config.toml
d_model = 320
d_shared_expert = 0
balance_loss = 0.0106
init_std_router = 0.0388
vocab_size = 4096
positions = "rope"
attn_scale = 0.177
init_std_qkv = 0.023
init_std_o = 0.0
init_std_down = 0.0
optimizer = "muon_variant"
lr_mult_o = 4.0
lr_head = 0.0121
doc_mask = true
steps = 4014
Below are experts of layer 2 (counted from 0) of a mixture-of-experts language model. Rows are named down (a neuron's output weights, with its number) and show model dimensions 0-63. Each number is 128 + 24 x the weight over its row's rms, rounded and kept within 0 to 255.
Before each expert's rows: "raises" lists some tokens whose logits its average output raises strongly, later layers aside. This comes from a sample of Wikipedia text that the model never trained on.

# expert 16
raises: "years ", "w", "m", "p", "("
down0 [ 63 148  97 148 119  93 136 130  91  99 121 139 115 121 112 155  95 110 114 140 138 101 131 159 125 138 152 109 109 110 136 102 116 111 134 149  87 125 115 119 178 129 148 145 152 144 140 124 134 142  88 124 140  94 130 132  71 171 129 130 105  99 142 101]
down1 [170  90  99  99 176 143  99 163 113 157 116 112 166 112 111 113 138 153 115 140 117 113 126 129 125 148 182 120 146 102 139 120 143 125 116 129 166 101 124 130 129 117 149 128 129 137  79 147  94 141 155 130 159 108 137 139 121 138 126 145 116 116 170 128]
down2 [103 163 119 133  91 117 126  96 104 138  91 135 183 106 136 132 131 115 154 159 118 101 148 115 147 123 138 106 103 147 132 130 136 147  98 154 172 146 119 136 116 197 118  86 107  95 109 140 141 104 114 104 137 146  97  87  85  92 103 140 122 128 111 127]
down3 [126 123 102 138 115 164 126 154 119  93  71 160 122  70 131 118 104 136 140 121 123 133 105 141 141 100 144 128 176 115 141 137 110 139 118 128 107 133 112  94 113 135 158 136 108 132 141 140 117 110  92 130 119 162 111 133  85 125 156  70 156 172 153  91]
down4 [124 109 121 136 139 111 152 139 136 161 102 108  91 146 116 157 147 104 125 125 119 152 137 129 111 110 139 166 123 130 174 119 118 127 141 119 132 126 113 106 117 121 144 115 112  95 158 169 112 123 114 170 138  93 111 127 127 114 119 148 142 127 122 135]
down5 [141 157 131 158 136 135 125 134 108 127 116 110 123  99 129 117 134 168 123 132 166 152 140 100 128 115 132 105 141 158 111 108 127 141 137 165 129 137 108 145 112 131 169 144 145 118 142 164 120 158 138 120  99 136 143 145 116 155 124 147  90 112 130 110]
down6 [175 155 150 136 144 112 126 167 120 182 102 136 118 118 112 174  99  96 130 118 126 108 107  82 149 104 116 124 102 155 164 148 153 140 151 159 112 128 127 123 110 117 115  92 115 150 140 128 144 126 179 151 133 123 103 150 153  87 145 141 109 103 152 114]
down7 [161 152 128 115 148  98 123 144 153 139 127 114 166 157 136 158 113 145 134 139 149  95  85 125 142 103 168  83 113 131 112 133 116 126 116 125 130 118 140 140 136 112  83 169 169 132 121 141 134 145 172 143  90 140 133 120 167 149 143 159 169 104 135 102]
down8 [162  91 150 102 162 165 156 144 133 152 127 148  88  82 171  98 144 138 145 166 147 169  79 145 139 117 121 134  94  97 134 137 116 128 102 149 136 124  82 133 149 158 131 130 167 129 125 131 152  94 137  96 104 122 108 160 137  79 121 110 105 145 130 106]
down9 [160 119 160 129 140 143 110 111 148 118 114 133  90 104 138 117 145  88 152 185  92  99 138 109 108  84 123 115 151 180 121 137 114 156 132 124 127 124  96 124 154 106 150 160  93 173 182 112 128 123 102 127 138  89  96  85 116 138 123  92 144 175 155  99]
down10 [129 107 127 108 145 148 108 111 152 118 110 134 169 112 160 115 126 176 134 130 103 130 121 121 136 115 112 111  95 112 169 153 174 128 184 143 130 154 105 118 143 126 148 149  98 134 182 104 156 158 115 143 123 140 136 143 124 104 118 124 131 142 138 165]
down11 [ 55 173 144 131 124 100 164 180 131  91 145 167  93 111 165 116 100  96 111 135 118 132 119 132 161 139  92 135 161 118 100 130 141 115 105 127 148 118 131 116 132 139 150  80 103 119 141 161 173 147 124 134 158  79 109 152 134 180  97 138 121 119 158 134]
down12 [132 112 112 105 107 119 148 184 132 116 173 109 160 134 103 125 127 115 122 147  94 100 140 140 115  90 148 101 158 123 163  83 174 138 120 162 131 110 166 169  83 151 143 167 112 133  85 159 132 132 117 124 145 131 162 106 145 177 102 113 158 111 100 134]
down13 [120 131 123 124 153 139 125 151  98 130 123 119  97 119 123 114 127 128 107  89 141 132 134 129  90 115 169 144  97 144  96 101 128 104 171 111 120 151 138 111 135 128 140 151 106 136 131 139  80 145 165 134 108 117 117 159 121 130 176 140  96 145 111 137]
down14 [127 103  93 118 173 143 126 142 156 158 152 156 154 148 115  91 127 149 137 110 142  95 119 104 153 129 165 174 147 115 162 138 145 132 117 150 136  97 170 109 101 136 133 142 127 113 155 117 112 158 146 104 110 124  98 141 105 136 123 168 115 140 145  76]
down15 [144 127 102 123 128 124 118 171  86 103 139 165 136 124 140 100 113 120 165 133 136 124 154 119 144  97  89 160  82 151 120  95 140 169 143 121 147 147 119 128  94 124 159 124 103 144 104  72 100 118 152 141 119 137  93 130 139  99 128 113 152 129  87 146]
down16 [144 101 131 102 171 145 135 157 125 158  92 132 119 141 151 138  86  91 160 154 122 113 117 133 107 128 167 193 106 130 115 125  77 105 159 104  94  97 129 142 170 121 126 172 128 100 116 131 160 119 139 113 123 129 132 107 110  58 145 124 176  92 114 134]
down17 [133 147 145 135 105 131 134 145 116 137 116 138 130 123 146 107 138 108 106 141 120  91 107  57 146 140 106 119 137 135 125 118 112 107 120 102 169 151 154 122 159 147 112  77 143 110 145  93 111 108 100 138  85 111  82 143 103 102 143 131 190 128 141 124]
down18 [139 158 143 145 115  99  94 120 128 121 125 121  91 129 107 140 118 108 151 153 142 138 152 170 137 100 144 141 135  96  85 123 104 148 127 113 106  94 164 101  75 173 157  91 135 100 122  95 158 149 157 143 130 104 145 131 153 115 103 105 151 119 171  84]
down19 [142 129  95  98 125 144 156 151 129 146 127 118 114 164 184 141 107 142 157 153 132 111 135 135  98 113 181  86 112 127 118 123 149 100 129 135 128 113 131 122 129 119 115 105 148 139 121  91 117  98 112 128 124 154 102 128 152  89 138 120 122 140 101 147]
down20 [138 113  93 137 166 180  74 118 138 128  96  98 144 145 150 146 133 149  95  89 180 140 154 125 118 115 132 155 115 140 164 106  99 146 143 126 107 113 139 125 148  94 113 144 106 125 127 145  98 108 142 151 127 146 127 131 130 123 117 168 144 112 146 123]
down21 [125 120 116  99 127 148 124 143 121 118 128 112 109 120 119 150  95  95 168 108 151 149 168 139 139 161 127 132 152 127 180 134 137  99  94  82 124  93 155 134 163 135 178 125 125 121 114 145 150 115 141 143 142 165  95 135 137 148 108 107 184 152 151 112]
down22 [160 124  81 112 141 120 117 153  92 120 158 104  73 152 109 129 102 129 150 134 182 156 113 141 101 127 110  89 156 145 109 129 132 114 134 166 157 120 123 136 117 173 106 117 134 126 112 171 143 101 141 139 142 140 123 138 108 110 111 119 123 110 116 141]
down23 [140  97 111 120 141 125 166 181 104 159 132 126 118 124 115 103 144 148 147 129 126  97 140 131 126 142 139 109 117  92 138 134 148 108 145 154 112 125 124 123 121 104 131 145 154 121 133 151 120 102 170 129  89 102 118 153 107  64 131 116 142 115 119 143]
down24 [108 100 155 124 156 109 117 127 181 145 116 103 137 131 129 103 122 102 135 160 130 138 116 149 116 124 108 171 139 132 103 151 115 167  71 164 125 175  76 137 163 122 149 125 165 111 134 150 112 142  85 105 135 150 101 127 112 109 128 144 143 147 123 161]
down25 [161  82  76 177 156 123 155 120 156 140 143 141 112  92 121 151 117 128 179  89 156 159 121 147 118 145 118 144 129 105 154 124 155 121 128 110 134 116 118 102 164 169 143 141 127 128 107 115 124 147 137 125 127 122 119 148 106 114 150 140 158  83 153  79]
down26 [172  72 175 142 113 108 114 132 142  77 146 161 151  96 150 147 155  83 163 140 129 124 121 122  88 136 132  79 119 121 129 122 140 121 108 123 141 122  99 109 131  86 154 108 148 104 112 145 145 146 110 104 126 139 144 132 137 176 142 128  91 198  66 104]
down27 [139  86 112 130 148 124 180 115 120 167 119 101 133 172 140 149 116 123 128  93  90 134 131 153 137 103 110 168 122 146 168 146 115 177 166 126 110  83 107  93 141 113 131 105 101 137 155 119  89 126 122 101 115 148 105 136 152  97 116 138 126  91 167 104]
down28 [120 130 136 140 148 124 120 113 131 137 129 111 139 113 109 132 123 178  94 114 139 138  93 135 138 134 107  77 168 115  98 134 156 130 151  78 162 136 129 124 154 169 100 141 138 153 134  86 134  92 132 141  89 121 105 110 111 108 126 132  98 156  77  91]
down29 [141 139 164 167 107 118 138 144 131 151 126 179 102 117 134 139 141 142 182 156 128 125 117 103 144 112 152 109 114 133 100 144 131 138 165 122 104 170  62 156  99 134 115 129 128 102 144 126 144  99 146  94 131 168 159 120 146 116 118 120 104 130 138 105]
down30 [159 128 140 155 105 122 110 132 145 176 134  95 134 156 105 122 142 117 114 131 121 137 118 140 117 131 145 151 131 126 117 151 108 164 128 126 134 109 158 137  84 137  97 153 135 116 102 135 147 109 146 125 130 121 132 109 125 102 145  94 101 129 107  92]
down31 [ 55 109 176 101 126 150 146 104 101 130 133 167 137 116 118 121 123 121 115 124 156 130 127 151 117 165 177 135 141 119 131 126 105 144 101 112 125 128 126 163 123 102 124 127 112 146 117 162 154 112 132 185 145 133 127 136 112 185 167 142 107 133 136 133]
down32 [122 111 147 109 128  80 167 130 159  94 155 159 123 120 133  82 162 115 170 163  93 127 152 116 124 128 123 165 132 118 125 138 135 125 115 130 107 159 103 135 150 109 141 121  79  98 142 168 130 125 161 117 101 142  98 123 117 134 120 158 172 134 111 118]
down33 [ 85 143 130 101 150 176 107 147 145 149 129 115 122  79 119 112 147 162 126 134 136 159 110 158 115 125  85 156 145 112 135  92  77 134 130 140 150 158 120 118 120  99 106 158 149 110 104 137 155 149 110 165 166  96 133 126  96  99  96 137 128 147 137 170]
down34 [155 120  93 137 123 132 145 209 125 110 170  98 145 126 132 149 131 128 138 148 136 100 149 133 143 120 133 135 111 147 112 121 171 155 111 119  90 136 142 121 185 125 127 149 153  90 141 112 176 193  97 104 114 104 140 150 125 120 132 128 116 131 126  98]
down35 [ 82 115 146 110 119 109 134 123 158 153 150 111 159 152 114 135 139 151 201 132  95  86 146 153 106 150 113 129 131 145 146 141 156 158 163 133 131 126 119 101 112 111 121 143 166 148 133 113 144 145 158 155 119 166 112 166 143 155 120 137 122 137  90 127]
down36 [192 126 103  75 100 126 124 138 139 117 124 161 180  92 124 117 133 152 169 155 127  90 143 113 142 120  77  82 144 109 159 159 140 122 126 122 140 129 123 110 138  75 123 116 196 107 138 136  88 155  99 123 120 120 135 115 109 138 138 151 116 113 128  91]
down37 [126 123 117 101 136 137 161 137 134 105 130 120  94 134  92 130 133  99 109 150 110 113 121  98 146 130 132 189  91 153 149 119 107 137 148 142 130  99 145 115  85 113 147 149 129 154 114 142 123 100 125  94 118 118 142 173 128 134 121 126 116 135 141 118]
down38 [126 160  85 138 138 110 122 156 146 107 137 119 127 152 122 157 137 133 120 118 135 140 137 136 117 161  67 129 156 127 149 116 125 141 113 146 140  64 125 156 103 127 109 105 103 130 133 118 104 134 160 116 144 111 119 149 170 108 101 125 179 131 121 138]
down39 [183 126 173 173 188 112 113 163 135 122 126 113 102 113 135 151 131  96 172  96 112  90 105 111 122 108 148 115 136 136 116 168 119 124 153 132 157 117 121  92 176 138 130 117 103 130 101 121 110 130 153 158 140 123 134 126 146  80 149 140 141 190 152 139]
down40 [130 167  82 140 119 119 134 139 151  98 131 114  94 127 148 139 136 101 121 139 144 163 166 145 139 153 138  88 120 129 138 158 120 163 118 132 176  93  87 133 152  80 167 133 134 100 129 187 102 155  89 172 122 155  97  88 133 120 119 153 163 169 107 115]
down41 [124 126 146 146 128 149 159  99 127 139 112 135 151 119 134 134 148 150 148 113 132  95 129 165 160 152 144 119 128 151 132 135 145 188 116 137  96 123 123 127  80 155 149 140 193 106 135 170 140 141 162 146 121 123 119 134 118  77 136 132 136 130 108 165]
down42 [154 114 127 136 144 131  98 118 119 139 118  84 106 150 102 130 169 181 122 109  92 142 132 148 110 149 144 137 117 131 140  59 170  84 101  94 145 101 118 148 115 175  85 114 123 130 146 148  91 133 129 120 139 174 147  86 112 130 138 176 150 134 117 111]
down43 [138 136 144 139 144 139 104 103  89  89 164 148 138  86 100 139 154 122 136 124 125 137 100 155 126 150 113  81  92 161 159 122 134 147 148 127  82 104 125 161 146 127 169  90 111 118 124 103 116 143  96 120 104 107 120 122 159 139 160 126 164  90 162 106]
down44 [122 193 129  90  89  96 141 116 140 145 127  96 124  93 115 110 142 157 161 108  78 134 124 159  73 172 118 109 136  91 139 126 163 168  82 176 125 128 123 153 149 129 131 152 137 124 102 140 118 131 102 116 116 135 112 138 107 136 121 149 169  92 167 151]
down45 [162 129 136 169 174 146 113 101 102 151 150 130 149 129 148 130 143 104 102  65 135 115 110 115 105 124  92  68 108 186 108 103  82 122 162 168 162  87  92 145 107 113 132 121 123 101 121 138 108 115 126  97 117 137 162  91 113 112 132 150 154 132  90 123]
down46 [127 113 152 144 204 120  51 141 148 122 152 122 125 153 101 120  84 103 114 132 122 120 144 111 105 145 185 171 122 156 110  70 114 116 142 107 135 118 107 123 125 164 141 117 136 122 106 126 137 128 139 154  75 131 140 101  92 153 128 121 139 111 144 137]
down47 [135 123  99 128 120 124 115 147 131  96 121 148 137 143 111  62 126 128 195 147 151  98  91 146 132 142 109 121 155 155  84 145 122 117 125  88 102 155 134 118 125  95 109 123  99 148 142 140 144 112 113 129 136 127 123 110 112 145 143 184 135 133 147 118]
down48 [151  75 139 145 106 181 150 141 119 121 116 144 143 119  89 123 112 157  94 122  98 165 163 103  93 111 150  97 116 113 125 119 165  77 116 155 101 113 135  97 150 152 145 142 143 156 138 101 159 132 110 151 119 152 123 157 143 123 143 146 160  78 123 127]
down49 [109 100 143 124 171 120 160 133 155  87 142 141 158  62 132  85 132 153 106 157 140 150 134 123 136 165 117 137 156 130  95 131  95 122 126 131 137 176  79  98 118 155 151  94 131  99  90 124 150  99 164 145 123 146 127 143  93 112 113 163 133 124 168 128]
down50 [ 99 147 107 164 129 122 163 153 128 168 134 138 104 120 152 153 101  95 131 108 112  97 122 138 124 176 143 112 137 134 144 135 118 150 127 112 125 125 156 117 140 114 104 153 144 123 141  99 139 136 134  95 110 108 148 155  87 135 132 139 157 134 133 140]